Below are experts of layer 2 (counted from 0) of a mixture-of-experts language model. Rows are named router (the router's row for the expert), gate (a neuron's input weights, with its number), up (a neuron's input weights, with its number), down (a neuron's output weights, with its number) and show model dimensions 64-127. Each number is 50 + 10 x the weight over its row's rms, rounded and kept within 0 to 99.
Before each expert's rows: a language model's description of what the expert responds to. This comes from a sample of Wikipedia text that the model never trained on.

# expert 3
Lowercase mid-word pieces
router:49 40 63 43 38 58 49 39 38 50 58 38 57 51 33 57 39 45 46 38 64 42 57 55 55 50 68 61 48 41 44 47 34 45 65 59 41 62 39 45 47 56 49 54 45 63 52 52 54 56 35 65 35 49 52 29 44 49 50 51 60 33 63 48
gate0:73 56 56 57 44 52 59 46 53 62 55 49 57 53 51 56 37 43 53 57 41 52 60 57 53 54 68 53 55 61 60 55 47 38 51 48 55 49 45 45 35 44 66 53 44 51 41 58 42 70 42 43 77 37 43 52 28 48 66 57 46 53 51 45
up0:43 57 33 53 47 42 53 66 53 54 30 35 40 54 41 69 45 48 56 74 49 36 59 42 49 63 58 47 46 34 59 65 62 52 65 35 49 43 55 42 40 46 53 46 36 51 54 74 37 57 52 49 57 53 35 46 53 43 57 50 60 47 62 41
down0:38 61 52 55 45 42 44 58 47 54 42 59 44 58 50 57 50 48 59 43 58 47 41 46 61 42 62 53 47 45 55 48 53 37 56 45 51 52 71 59 54 45 47 31 46 61 39 57 48 58 54 57 29 66 56 56 64 42 57 46 54 42 66 49
gate1:64 51 45 34 62 59 54 53 56 48 53 31 44 54 58 55 55 59 40 36 48 45 57 56 44 63 40 54 36 65 41 58 47 44 43 40 47 44 40 55 54 44 45 46 41 59 50 49 42 55 56 63 57 42 41 56 39 73 69 44 53 54 48 31
up1:61 49 33 53 47 46 45 51 52 43 51 34 36 41 63 47 39 64 53 46 49 37 46 55 43 55 35 54 57 61 45 55 51 55 47 49 55 49 52 72 40 54 59 45 56 46 34 43 70 30 63 38 39 59 56 66 44 61 66 41 52 55 57 58
down1:65 57 45 33 33 34 68 61 51 63 36 45 51 51 47 34 45 59 48 51 51 44 55 54 49 53 42 60 51 54 42 53 50 48 52 35 56 57 52 63 56 76 54 41 55 52 74 46 43 40 70 39 64 41 46 50 55 29 68 67 54 48 48 56
gate2:60 50 49 54 61 58 53 47 38 39 42 66 51 51 51 39 48 59 45 41 45 46 33 67 39 55 68 53 40 56 59 31 52 47 55 56 54 51 61 57 41 46 67 63 32 55 59 53 48 44 43 67 57 63 41 47 60 57 30 50 56 47 49 46
up2:61 54 55 39 44 72 50 48 42 47 49 45 58 42 69 44 37 53 53 69 51 52 60 53 62 46 40 57 51 45 54 62 76 58 53 48 54 40 61 61 63 44 56 43 46 65 31 45 43 56 43 51 68 62 51 46 50 51 32 39 41 58 46 65
down2:58 66 55 60 69 48 46 55 34 55 48 52 45 33 58 43 42 54 53 61 47 39 61 59 55 43 52 52 36 49 61 43 51 42 47 46 55 54 53 30 32 34 60 61 39 47 48 45 41 42 28 64 28 64 53 45 40 42 54 50 43 52 42 61
gate3:44 58 59 41 61 54 38 46 65 57 42 59 50 58 65 55 53 33 49 56 44 46 62 65 24 44 45 38 59 62 40 50 47 66 51 47 58 56 44 50 62 52 37 47 45 57 59 40 50 52 39 62 54 65 56 41 35 53 42 54 56 68 48 60
up3:37 52 53 48 40 40 49 33 72 48 49 58 61 58 58 47 67 55 48 43 49 41 53 49 55 48 55 56 49 54 61 76 37 46 53 50 37 36 38 44 39 56 42 71 59 69 62 67 55 77 66 51 34 51 45 36 50 62 50 47 51 68 40 40
down3:54 46 63 45 40 42 46 56 73 46 57 46 36 39 48 55 60 54 43 38 51 44 54 48 52 49 46 58 51 45 52 57 62 59 56 54 34 49 51 44 53 55 66 74 41 36 54 38 69 64 52 42 42 45 66 61 48 72 40 47 56 66 51 54
gate4:53 57 50 48 50 73 43 45 59 48 60 57 41 38 51 57 44 64 44 55 65 47 44 22 38 46 30 57 50 57 72 32 45 33 62 42 42 41 53 48 33 57 31 51 40 50 61 43 40 40 36 51 40 60 48 42 63 48 47 44 57 36 56 70
up4:52 48 47 58 51 34 54 45 33 42 53 39 55 66 35 45 53 39 47 51 39 45 46 50 67 46 45 44 56 46 39 65 40 60 34 53 60 48 55 47 65 46 60 49 68 46 42 48 50 48 59 52 38 45 39 68 44 36 44 54 65 46 38 25
down4:61 54 46 57 43 43 43 38 39 45 58 37 64 58 47 33 54 43 58 42 46 45 39 63 41 41 50 46 54 35 30 61 50 61 45 54 44 41 60 39 49 47 46 40 59 63 55 77 33 44 48 41 49 42 51 51 52 67 54 49 49 42 38 42
gate5:61 53 40 54 41 40 66 46 60 78 53 55 36 48 51 55 65 52 55 62 54 52 43 53 72 46 55 36 54 36 57 58 45 43 47 58 36 60 45 63 27 37 48 55 63 34 46 24 34 61 58 46 56 53 43 36 35 44 33 57 40 51 58 57
up5:34 35 51 63 68 58 45 60 67 48 44 49 39 78 45 54 46 65 45 36 60 55 42 49 57 53 62 48 41 38 61 39 53 49 49 42 68 48 42 54 40 43 53 72 52 46 63 56 45 53 46 52 44 63 51 58 57 16 54 54 39 38 49 37
down5:45 38 45 59 39 60 43 51 45 30 59 49 53 50 61 37 42 64 64 43 64 29 40 42 33 70 57 51 51 49 51 53 56 49 39 53 43 46 42 69 29 49 58 48 50 51 47 63 46 49 54 66 67 47 64 67 53 49 46 43 54 46 34 40
gate6:30 56 47 47 32 56 52 50 39 54 46 54 57 61 43 60 50 29 56 30 55 72 39 55 50 53 55 32 75 36 52 69 45 48 53 44 46 54 48 58 44 49 59 43 51 51 47 35 55 44 41 64 75 36 74 64 49 56 51 52 44 37 64 63
up6:41 37 63 50 52 53 57 52 41 52 52 32 47 56 63 68 56 60 46 52 43 52 65 51 37 68 48 62 51 36 50 62 44 65 60 55 44 44 55 50 35 40 54 43 54 57 57 36 57 20 53 68 68 60 36 56 61 62 46 40 45 56 53 44
down6:45 56 49 34 25 58 54 63 60 56 54 48 60 40 45 47 52 51 46 49 59 77 55 35 42 59 47 53 56 67 57 39 57 49 37 57 45 49 40 51 32 47 57 41 57 72 36 30 41 36 50 61 46 57 32 57 54 67 50 65 38 47 54 72
gate7:55 57 56 57 40 59 43 55 46 46 62 32 47 50 25 51 36 54 57 41 69 48 55 64 52 61 45 50 40 39 55 50 57 50 42 51 49 57 40 63 42 59 23 55 69 44 62 21 53 53 27 51 51 53 30 49 51 43 50 50 50 60 55 44
up7:42 74 57 43 52 34 62 49 48 49 44 52 39 56 65 65 53 62 68 51 37 66 57 44 41 58 53 54 50 51 51 30 59 47 43 56 57 31 47 44 54 63 51 34 48 50 56 46 50 55 38 40 47 53 34 47 54 50 46 55 47 49 52 55
down7:48 74 56 44 56 44 53 50 49 52 46 46 52 39 70 55 60 58 49 49 26 63 60 51 44 41 49 28 55 68 55 36 51 28 52 54 58 47 52 46 38 57 52 42 35 55 41 51 55 43 40 50 56 58 37 56 62 42 42 59 47 65 36 63
gate8:49 37 52 45 47 24 48 54 48 79 54 36 52 47 45 44 48 49 52 52 51 55 54 38 24 67 53 65 56 79 50 44 44 52 50 45 56 51 40 45 43 52 46 43 57 50 67 56 33 61 40 60 47 39 25 55 52 43 56 33 68 46 51 38
up8:44 45 42 63 51 31 33 61 30 21 49 69 52 43 59 52 53 55 45 51 56 38 66 77 37 56 57 58 47 50 30 65 52 59 48 47 64 41 51 50 55 36 65 63 46 51 46 48 50 40 47 35 59 44 49 40 49 53 38 61 52 63 46 48
down8:45 29 53 55 48 41 55 51 28 34 53 40 66 57 47 57 56 51 31 41 44 50 60 50 44 56 45 41 47 50 43 67 46 48 50 52 57 55 44 44 64 44 60 53 58 57 43 46 44 45 37 31 56 59 58 54 57 47 42 58 53 45 72 64
gate9:65 58 50 45 47 35 56 37 57 53 57 47 36 43 44 37 50 36 33 35 49 72 70 43 52 51 51 57 60 45 45 34 46 55 40 48 51 72 71 50 44 65 50 53 44 48 60 63 53 56 40 52 66 48 62 33 70 55 49 42 54 48 49 56
up9:43 49 62 64 53 57 38 49 51 49 53 49 43 48 59 41 63 54 50 30 71 72 58 52 65 31 53 53 59 44 68 49 54 56 37 38 46 63 49 41 52 50 51 49 42 51 77 50 48 51 48 56 62 55 50 48 57 47 47 55 43 35 46 55
down9:46 58 66 65 50 42 55 61 60 49 33 53 43 41 41 48 57 43 47 35 63 47 47 47 42 51 71 62 45 41 51 53 30 67 39 50 57 54 55 26 54 42 63 49 29 50 48 47 46 58 52 48 31 50 64 59 66 52 49 37 51 43 53 59
gate10:49 48 71 47 49 53 41 46 37 65 46 65 54 46 42 27 37 23 44 44 49 64 64 67 48 41 57 51 54 53 67 41 52 44 60 38 48 42 53 48 58 72 73 64 52 47 54 24 43 51 36 53 52 44 68 41 56 63 55 42 52 48 56 54
up10:43 43 46 38 47 46 47 54 38 51 41 56 46 53 56 66 60 54 30 78 31 52 60 41 51 42 43 52 63 46 47 46 59 40 47 52 42 42 47 44 39 58 63 46 50 44 47 44 42 55 56 39 48 51 56 48 50 69 49 44 44 57 36 53
down10:66 56 49 68 50 48 43 58 57 48 56 39 35 52 53 64 57 46 55 62 51 56 48 42 67 58 71 75 83 62 47 40 57 47 46 51 69 39 44 70 52 37 47 21 57 57 48 68 50 57 62 44 39 41 37 50 55 48 42 57 41 51 42 52

# expert 28
Proper-name beginnings
router:68 65 49 44 40 43 52 63 50 52 42 50 46 50 44 69 49 43 42 34 50 40 35 49 51 56 61 54 53 44 59 44 46 43 42 67 45 52 51 46 35 47 53 57 66 41 54 36 70 39 53 60 48 56 65 48 57 54 44 53 52 57 50 67
gate0:41 56 38 47 45 70 25 58 27 46 48 50 40 55 58 28 57 54 41 46 54 53 45 51 41 55 64 43 48 50 60 62 53 27 46 43 53 46 67 51 62 44 51 49 52 46 34 52 58 63 51 57 26 59 37 41 47 53 44 49 38 44 57 50
up0:50 46 53 53 49 42 52 37 75 46 51 59 50 59 50 52 47 58 57 56 47 55 36 53 58 50 37 62 68 35 56 46 47 61 61 54 42 39 52 35 59 58 63 53 53 66 40 42 44 43 45 36 67 41 53 53 52 51 54 50 42 55 44 66
down0:35 55 40 53 51 67 56 58 58 50 61 60 55 48 58 50 55 41 52 34 54 37 58 45 46 64 52 55 47 43 62 39 46 32 58 61 46 68 22 30 54 44 49 71 35 45 53 60 39 48 50 54 57 49 48 55 46 61 52 52 53 51 40 33
gate1:45 42 61 53 57 58 52 50 68 43 54 27 44 58 37 29 37 54 67 45 74 63 48 39 53 66 45 37 66 44 42 30 48 53 51 62 38 52 63 48 67 41 42 57 74 39 50 58 52 58 68 51 48 54 55 64 51 51 63 58 36 58 54 48
up1:52 50 59 22 51 38 49 44 54 62 61 73 35 65 55 56 48 64 45 63 29 38 51 42 57 38 56 58 39 45 17 68 44 51 44 43 44 54 47 65 70 45 58 53 41 49 52 44 64 42 37 60 51 40 53 48 54 40 46 57 49 34 53 33
down1:62 40 39 65 65 43 53 50 45 57 52 53 46 53 38 43 80 58 46 43 57 55 52 46 37 62 49 32 57 30 50 47 41 40 32 38 52 58 60 42 55 59 45 27 68 52 55 55 44 55 70 41 50 38 48 73 49 46 58 59 36 67 42 57
gate2:46 68 61 42 50 69 43 61 51 61 52 64 48 56 35 54 53 50 58 39 49 44 49 53 51 56 54 57 52 36 60 34 60 32 50 57 56 64 36 43 52 63 63 45 45 58 74 42 56 57 39 52 61 44 68 59 43 54 50 65 50 29 61 57
up2:49 32 54 60 47 42 61 23 50 39 47 41 51 37 56 38 60 51 47 50 50 57 44 49 45 44 47 44 50 55 40 57 42 60 55 43 49 30 54 48 48 45 62 42 53 40 34 61 37 36 49 52 43 52 44 56 48 31 63 41 42 46 43 46
down2:62 56 70 52 55 58 47 67 51 36 49 44 53 56 57 44 58 50 69 37 28 57 45 51 50 59 55 27 45 46 56 64 51 46 60 44 56 57 52 58 35 36 64 55 63 37 54 47 61 40 32 43 66 55 41 40 45 44 44 39 62 41 44 40
gate3:51 58 35 46 55 54 49 66 43 59 46 50 55 42 52 51 57 53 40 37 51 59 28 62 65 69 56 60 38 59 64 50 51 40 36 51 55 48 41 46 46 51 61 62 36 59 42 40 54 57 46 59 47 46 71 44 52 46 48 63 40 47 53 44
up3:64 36 39 62 38 56 41 46 49 51 55 47 49 54 47 53 56 48 50 50 45 57 57 43 58 55 56 44 48 54 48 41 44 57 52 33 58 55 46 55 50 52 47 48 52 51 44 51 46 76 62 41 44 61 53 50 45 59 40 54 50 53 45 53
down3:67 59 48 69 40 39 42 41 56 70 58 59 46 42 28 42 41 37 45 47 56 51 50 56 66 32 55 44 47 56 60 43 46 41 43 52 46 42 36 48 69 48 54 43 61 59 47 52 60 55 64 35 44 61 56 45 53 43 43 53 66 54 26 44
gate4:49 57 45 41 56 51 33 60 60 83 47 50 39 47 48 34 45 30 39 52 61 49 36 50 58 55 68 53 50 45 44 67 55 64 30 40 30 55 41 49 57 60 50 64 45 55 43 24 49 66 38 63 39 55 51 57 38 45 58 51 65 33 53 65
up4:44 65 50 50 51 64 32 65 63 65 29 52 58 63 52 42 62 39 42 55 63 44 40 68 53 41 35 47 52 43 46 52 47 48 37 52 62 45 54 38 49 55 47 50 44 59 51 52 49 68 43 32 48 54 51 57 52 56 62 39 49 57 43 46
down4:27 52 54 44 68 47 49 54 52 53 57 55 46 53 49 58 39 53 38 37 56 41 34 58 44 60 34 40 44 34 49 59 44 49 67 53 56 40 45 47 56 46 47 43 59 49 58 40 41 58 37 55 58 51 56 57 36 54 63 57 48 47 45 51
gate5:44 40 63 56 51 42 37 51 49 60 57 56 69 59 41 63 83 47 56 46 42 64 30 31 50 65 43 59 67 56 58 43 58 49 49 44 53 56 45 44 54 43 73 54 50 49 66 16 48 47 27 57 55 53 57 46 34 44 58 30 67 50 43 72
up5:53 46 42 52 40 71 35 50 56 50 59 43 58 53 40 39 47 48 42 49 55 34 48 45 58 34 45 59 60 60 28 53 52 48 49 46 56 53 45 51 38 46 54 42 39 58 59 44 36 40 69 49 31 45 44 66 52 51 45 43 46 48 55 35
down5:62 59 32 30 34 56 55 57 63 49 62 41 59 67 47 60 63 58 70 51 55 18 41 43 49 36 39 69 48 57 37 35 52 64 57 35 59 46 42 42 41 37 45 38 54 66 45 50 43 42 56 41 43 40 44 53 57 39 51 36 52 55 57 42
gate6:44 51 48 59 48 35 48 45 40 37 61 37 48 45 35 46 38 35 47 49 33 34 34 37 44 45 42 54 44 60 52 48 54 41 49 43 51 69 63 54 47 53 53 57 66 42 56 31 62 30 51 65 55 62 54 45 45 55 45 56 43 61 48 65
up6:60 58 46 50 44 58 64 59 46 53 49 48 36 55 58 46 46 54 59 51 49 36 56 58 46 60 55 49 47 50 56 50 40 72 49 36 52 64 50 76 56 45 48 42 51 48 55 67 38 52 60 74 36 34 51 53 48 50 59 52 61 58 55 38
down6:47 80 59 49 55 52 48 67 59 55 44 54 35 67 48 49 34 50 60 30 52 38 60 58 44 63 65 56 58 51 54 39 53 50 45 54 33 69 55 46 57 56 55 41 56 50 53 44 51 44 52 61 43 57 71 57 44 70 58 28 55 50 56 37
gate7:28 56 38 48 54 44 61 52 55 46 54 50 58 38 52 50 48 63 61 60 35 24 49 50 38 56 64 37 43 36 49 53 48 48 51 51 34 63 48 49 46 34 36 50 42 39 50 46 60 42 48 25 58 49 25 57 54 45 59 50 47 34 31 71
up7:51 43 46 55 62 35 42 38 55 56 43 49 47 53 63 36 64 49 40 61 43 51 67 66 42 35 54 68 52 49 38 67 65 45 67 63 59 59 57 50 49 48 41 54 48 58 50 45 49 57 45 51 58 62 42 73 57 44 46 53 61 47 45 41
down7:45 62 68 57 60 58 16 45 35 60 42 60 34 32 42 60 51 50 55 50 51 50 59 40 41 61 56 37 47 55 54 53 61 63 48 57 59 56 29 56 58 58 53 54 53 48 49 40 47 50 42 69 36 52 53 60 48 72 57 44 40 57 37 47
gate8:44 63 63 56 63 44 41 66 48 42 65 48 43 54 43 68 35 50 54 46 55 40 61 39 49 46 53 52 41 49 29 59 57 50 30 61 39 45 47 51 38 37 25 44 44 49 35 63 50 30 58 34 44 39 70 53 32 46 65 55 55 38 67 61
up8:52 45 53 59 44 42 61 63 63 50 56 62 64 55 37 55 38 47 60 57 54 42 53 51 41 30 54 51 47 52 37 51 52 38 59 39 60 58 42 44 42 50 32 48 67 49 56 60 49 39 44 66 65 31 55 40 48 46 64 68 50 41 40 61
down8:66 26 60 43 42 53 44 43 56 48 68 55 62 50 52 63 58 51 65 56 60 47 69 45 44 43 48 64 43 54 45 27 44 44 64 51 46 43 57 37 39 57 46 56 46 60 67 42 52 38 49 45 55 46 57 53 60 71 50 64 30 38 49 53
gate9:50 65 50 59 50 60 49 50 51 49 57 44 47 32 58 79 65 46 49 65 43 46 59 54 37 55 52 36 50 48 43 43 56 56 54 65 49 57 44 74 57 38 49 34 46 32 32 53 59 60 61 39 48 50 55 24 50 44 57 53 51 45 61 65
up9:46 37 63 38 74 35 55 38 29 52 50 49 58 58 39 43 45 57 60 34 63 61 52 43 49 43 58 47 55 46 43 66 51 50 28 30 42 46 27 47 56 33 40 68 60 52 57 48 40 43 45 61 48 49 48 46 49 51 48 46 69 42 50 47
down9:46 51 42 64 50 49 39 57 32 46 41 33 59 60 32 47 51 51 33 47 44 47 43 59 60 23 30 49 39 49 50 68 36 57 59 54 31 46 48 33 48 40 45 42 54 55 49 50 43 48 60 57 52 55 48 31 49 34 45 51 64 41 50 52
gate10:46 48 56 31 39 43 46 54 49 43 52 44 48 43 42 60 32 66 58 52 53 27 46 61 44 45 60 31 41 42 56 55 54 40 57 50 28 47 41 60 37 40 47 45 42 57 45 59 44 63 41 52 55 39 65 53 53 42 50 46 53 36 54 55
up10:32 32 61 42 47 59 31 47 36 52 58 62 54 55 47 57 49 49 42 47 39 40 54 55 53 41 50 54 47 43 31 53 36 66 31 49 53 41 56 48 39 34 40 40 48 46 51 37 51 50 38 50 45 43 44 60 51 58 48 55 53 29 58 65
down10:47 33 51 53 71 39 43 54 44 54 67 50 52 51 47 46 56 36 38 38 30 40 58 66 40 31 58 39 54 54 59 41 43 55 56 39 52 44 50 52 79 42 46 56 49 55 37 49 57 45 38 52 47 32 42 58 31 52 56 57 44 40 55 55

# expert 5
Word-initial consonant pieces
router:64 50 51 27 52 50 55 60 46 65 64 52 49 51 57 42 35 30 52 60 46 60 61 65 44 50 49 43 54 56 44 38 57 44 44 57 49 48 45 42 45 56 41 27 54 50 59 67 48 62 56 52 43 62 37 57 54 31 48 54 49 43 32 60
gate0:52 55 57 38 54 45 45 48 48 79 54 53 40 48 50 61 61 40 52 51 37 60 42 52 29 71 41 54 54 50 71 48 49 54 55 46 38 59 67 46 43 51 36 46 56 56 39 41 55 54 47 64 42 62 63 45 59 35 50 33 30 51 66 55
up0:58 40 48 65 52 55 61 51 43 40 46 34 63 48 50 52 33 48 49 37 52 61 49 58 69 38 43 67 33 33 48 52 67 49 46 63 55 64 50 35 58 59 55 58 52 53 62 47 79 63 42 63 56 21 49 64 46 59 51 50 47 37 66 42
down0:46 40 44 59 62 54 41 48 32 40 68 53 66 49 52 52 43 37 51 48 57 39 40 61 62 48 58 45 60 40 40 48 39 43 66 49 55 57 44 63 67 61 54 73 44 36 49 24 64 55 39 65 64 51 35 46 40 51 37 53 56 41 64 54
gate1:56 52 50 47 54 55 50 48 64 44 59 56 57 56 47 46 58 44 42 38 54 60 65 53 60 42 72 46 49 58 49 50 41 43 53 38 58 28 39 51 73 54 51 72 54 38 59 75 35 63 47 46 62 54 47 68 61 50 48 53 44 47 50 53
up1:66 58 41 44 34 43 54 63 53 46 54 56 49 39 45 56 52 51 46 57 57 73 58 53 48 60 64 34 59 65 42 40 35 61 58 41 48 46 29 55 49 43 52 51 49 52 39 39 32 63 68 46 52 61 31 49 74 52 36 47 43 57 24 36
down1:62 62 35 51 44 57 53 55 57 43 56 45 40 61 32 44 62 43 50 45 54 45 55 52 65 33 67 45 53 58 44 52 35 57 55 42 57 46 52 47 56 57 53 67 66 46 51 59 48 64 51 69 46 48 57 47 48 41 54 65 50 50 35 52
gate2:34 58 58 51 54 50 62 40 60 51 46 48 57 58 59 55 58 58 57 45 21 52 47 51 45 44 66 61 61 63 54 31 50 53 41 49 46 62 60 50 48 50 64 45 42 48 67 68 44 55 51 38 64 57 49 48 50 50 55 53 62 23 45 55
up2:62 38 40 40 33 33 61 38 62 49 48 56 39 43 52 48 60 40 44 51 48 37 36 40 40 52 46 68 61 59 14 54 36 62 46 58 44 65 57 49 47 53 53 50 67 68 67 60 55 45 43 40 36 52 43 58 35 65 39 49 49 29 65 52
down2:49 57 50 34 58 30 43 49 51 46 38 54 72 30 44 50 49 54 47 76 60 47 43 50 35 53 52 64 47 58 48 54 62 41 63 52 70 56 42 46 53 59 45 52 36 43 51 42 53 60 57 47 60 59 32 67 51 49 36 36 45 39 54 50
gate3:46 61 57 50 58 57 51 52 38 47 68 45 34 36 61 58 56 51 54 55 54 40 46 54 47 63 56 35 48 51 53 45 48 27 48 41 54 55 43 66 48 46 52 43 61 41 45 59 35 61 47 49 31 63 31 43 47 44 54 50 53 59 30 66
up3:54 56 56 67 57 55 63 48 70 43 57 41 45 48 55 58 64 44 56 51 48 45 51 47 44 51 40 55 29 31 34 59 52 44 60 45 64 58 45 50 30 44 55 57 49 70 36 33 44 41 58 49 45 58 62 42 49 38 46 31 44 61 38 60
down3:50 52 42 48 52 45 58 45 52 66 84 45 63 39 71 54 59 50 58 41 46 46 41 53 29 45 52 59 44 31 47 48 71 42 48 47 36 48 49 46 53 46 68 63 41 49 45 43 55 51 66 56 42 49 53 46 38 40 49 50 45 48 43 54
gate4:57 47 63 34 51 67 54 41 40 44 59 68 56 60 65 46 49 58 40 41 49 63 40 60 59 55 57 45 52 66 59 51 38 59 50 65 46 55 46 33 53 39 46 31 44 47 54 68 55 60 45 49 52 49 57 52 42 47 59 54 48 59 54 60
up4:24 55 47 43 56 48 40 55 54 43 62 63 64 56 39 66 41 70 46 56 47 32 61 51 54 45 51 63 46 59 48 61 46 40 69 54 57 29 60 44 50 43 46 52 55 58 55 43 42 47 55 36 54 46 54 61 42 45 50 50 43 41 53 53
down4:63 58 60 44 42 32 59 71 61 53 64 46 60 43 34 51 45 53 39 59 40 37 62 44 39 52 46 43 35 58 51 45 52 45 62 53 50 59 42 49 55 66 55 53 28 42 73 48 46 50 49 50 56 47 43 41 48 48 48 24 43 43 47 48
gate5:50 52 47 27 33 51 56 42 53 36 38 55 55 48 37 40 64 68 48 44 42 43 48 50 41 43 54 60 56 56 52 46 65 64 47 49 75 49 45 56 77 46 41 55 52 38 63 56 39 49 49 55 33 74 46 41 55 48 44 66 51 63 40 48
up5:63 61 54 67 72 42 56 64 65 44 61 38 49 32 52 67 48 54 53 44 47 53 51 48 51 44 46 58 44 52 50 65 49 44 44 40 32 61 46 54 58 48 46 70 52 55 59 35 52 44 43 45 57 36 36 53 54 41 42 47 61 48 53 58
down5:46 62 64 75 35 50 28 57 48 63 47 56 59 63 56 55 52 54 52 49 59 59 49 39 58 38 46 49 60 47 58 42 40 36 72 48 60 53 36 52 43 60 66 51 51 69 50 43 51 61 43 57 58 20 40 53 37 48 60 55 46 40 55 63
gate6:59 49 49 43 49 57 35 61 42 50 63 62 51 58 52 40 41 54 54 54 54 49 48 41 38 58 52 39 44 53 69 47 52 46 71 56 45 52 40 43 51 69 59 68 46 32 52 53 78 45 49 44 34 49 56 31 53 33 50 27 44 39 62 55
up6:39 55 40 59 35 44 48 50 61 64 46 53 45 53 52 54 47 41 62 51 46 63 50 57 74 39 41 51 48 57 46 77 49 61 47 44 63 49 49 50 41 46 55 47 45 46 40 44 46 58 33 50 47 44 44 53 39 70 62 43 42 60 63 49
down6:49 58 47 30 32 69 57 55 48 40 68 38 41 34 62 52 38 57 59 43 40 55 55 38 62 51 46 60 51 36 38 58 59 43 47 41 60 48 50 46 60 54 68 30 39 41 54 45 40 44 45 60 39 34 42 44 46 31 64 38 48 45 48 63
gate7:50 33 52 43 57 49 53 69 61 57 46 54 41 51 49 76 47 57 48 58 52 49 61 44 47 52 62 57 57 59 57 46 42 54 55 53 61 50 50 40 45 27 38 65 54 56 38 35 44 58 50 38 57 50 41 37 61 57 32 57 63 62 55 59
up7:60 53 27 61 49 26 50 54 42 52 46 50 33 26 54 38 63 60 44 51 44 39 38 34 57 40 63 60 54 59 39 37 69 55 59 45 58 56 43 58 28 51 50 46 54 64 54 50 68 40 57 46 50 50 42 39 46 56 54 45 54 47 39 57
down7:40 36 48 40 44 61 43 44 37 61 33 26 35 51 46 46 55 48 49 59 36 50 35 44 50 44 68 60 81 55 53 35 36 43 56 50 45 50 55 47 61 48 52 50 32 55 63 38 54 67 55 57 41 30 59 54 49 52 48 51 80 50 51 58
gate8:39 51 40 67 55 73 31 68 49 40 55 47 37 56 57 44 53 44 47 47 56 58 48 58 48 46 42 44 43 42 70 65 49 39 55 60 36 48 50 47 53 51 39 32 54 59 44 50 52 50 60 55 52 46 62 51 39 51 48 38 76 23 56 58
up8:44 47 52 68 45 32 54 30 57 59 52 55 51 56 52 60 46 56 38 58 43 37 51 33 41 42 64 50 52 43 45 56 41 60 27 59 58 48 44 46 51 39 66 52 58 63 41 61 64 54 50 44 59 60 38 64 63 53 63 44 31 76 51 43
down8:54 40 72 56 55 51 65 60 45 41 32 48 59 38 42 65 46 59 54 59 52 38 52 44 63 51 41 51 48 42 39 49 43 45 63 39 61 35 61 51 55 23 63 51 50 49 42 64 38 60 56 50 47 34 54 50 60 61 54 49 33 52 46 50
gate9:55 36 41 35 56 31 56 49 48 59 59 34 51 56 60 53 55 59 39 63 43 56 49 47 54 39 44 55 40 51 74 33 44 56 45 40 39 32 34 53 61 48 80 52 54 44 56 51 57 30 51 48 68 37 44 45 23 53 51 44 60 46 52 51
up9:36 44 59 58 46 70 51 46 36 30 51 49 35 73 64 48 37 48 46 48 52 46 63 40 58 41 50 62 54 42 63 51 65 34 53 56 52 52 43 45 51 64 54 39 58 56 56 68 41 50 50 46 46 39 51 38 36 37 65 34 51 41 61 55
down9:45 44 65 43 49 64 65 39 51 46 56 69 47 43 50 74 49 44 58 36 38 43 28 60 53 55 47 61 45 38 62 28 52 36 53 53 48 52 48 36 36 70 42 53 54 47 50 55 67 41 53 64 47 52 55 58 53 31 40 54 55 57 36 39
gate10:57 63 49 55 47 45 62 40 56 59 53 43 46 36 58 56 46 63 48 42 57 24 45 47 33 46 57 57 51 57 53 52 48 39 47 53 42 56 51 51 44 48 44 77 53 37 44 55 50 57 47 57 55 49 52 61 47 40 51 55 52 47 56 52
up10:42 44 43 60 49 44 60 56 55 52 51 43 57 52 32 51 73 34 61 41 47 54 53 44 58 56 36 55 44 36 41 50 52 58 47 47 47 55 55 55 41 55 46 48 52 60 48 46 44 30 47 40 66 30 53 52 55 51 52 42 53 48 53 51
down10:41 53 51 55 44 59 58 55 54 46 42 54 69 47 43 64 66 42 51 51 56 50 58 40 57 35 39 68 33 48 39 52 42 49 49 61 52 58 56 52 41 38 54 62 54 48 50 48 46 54 54 40 51 55 69 42 63 19 48 62 55 63 48 46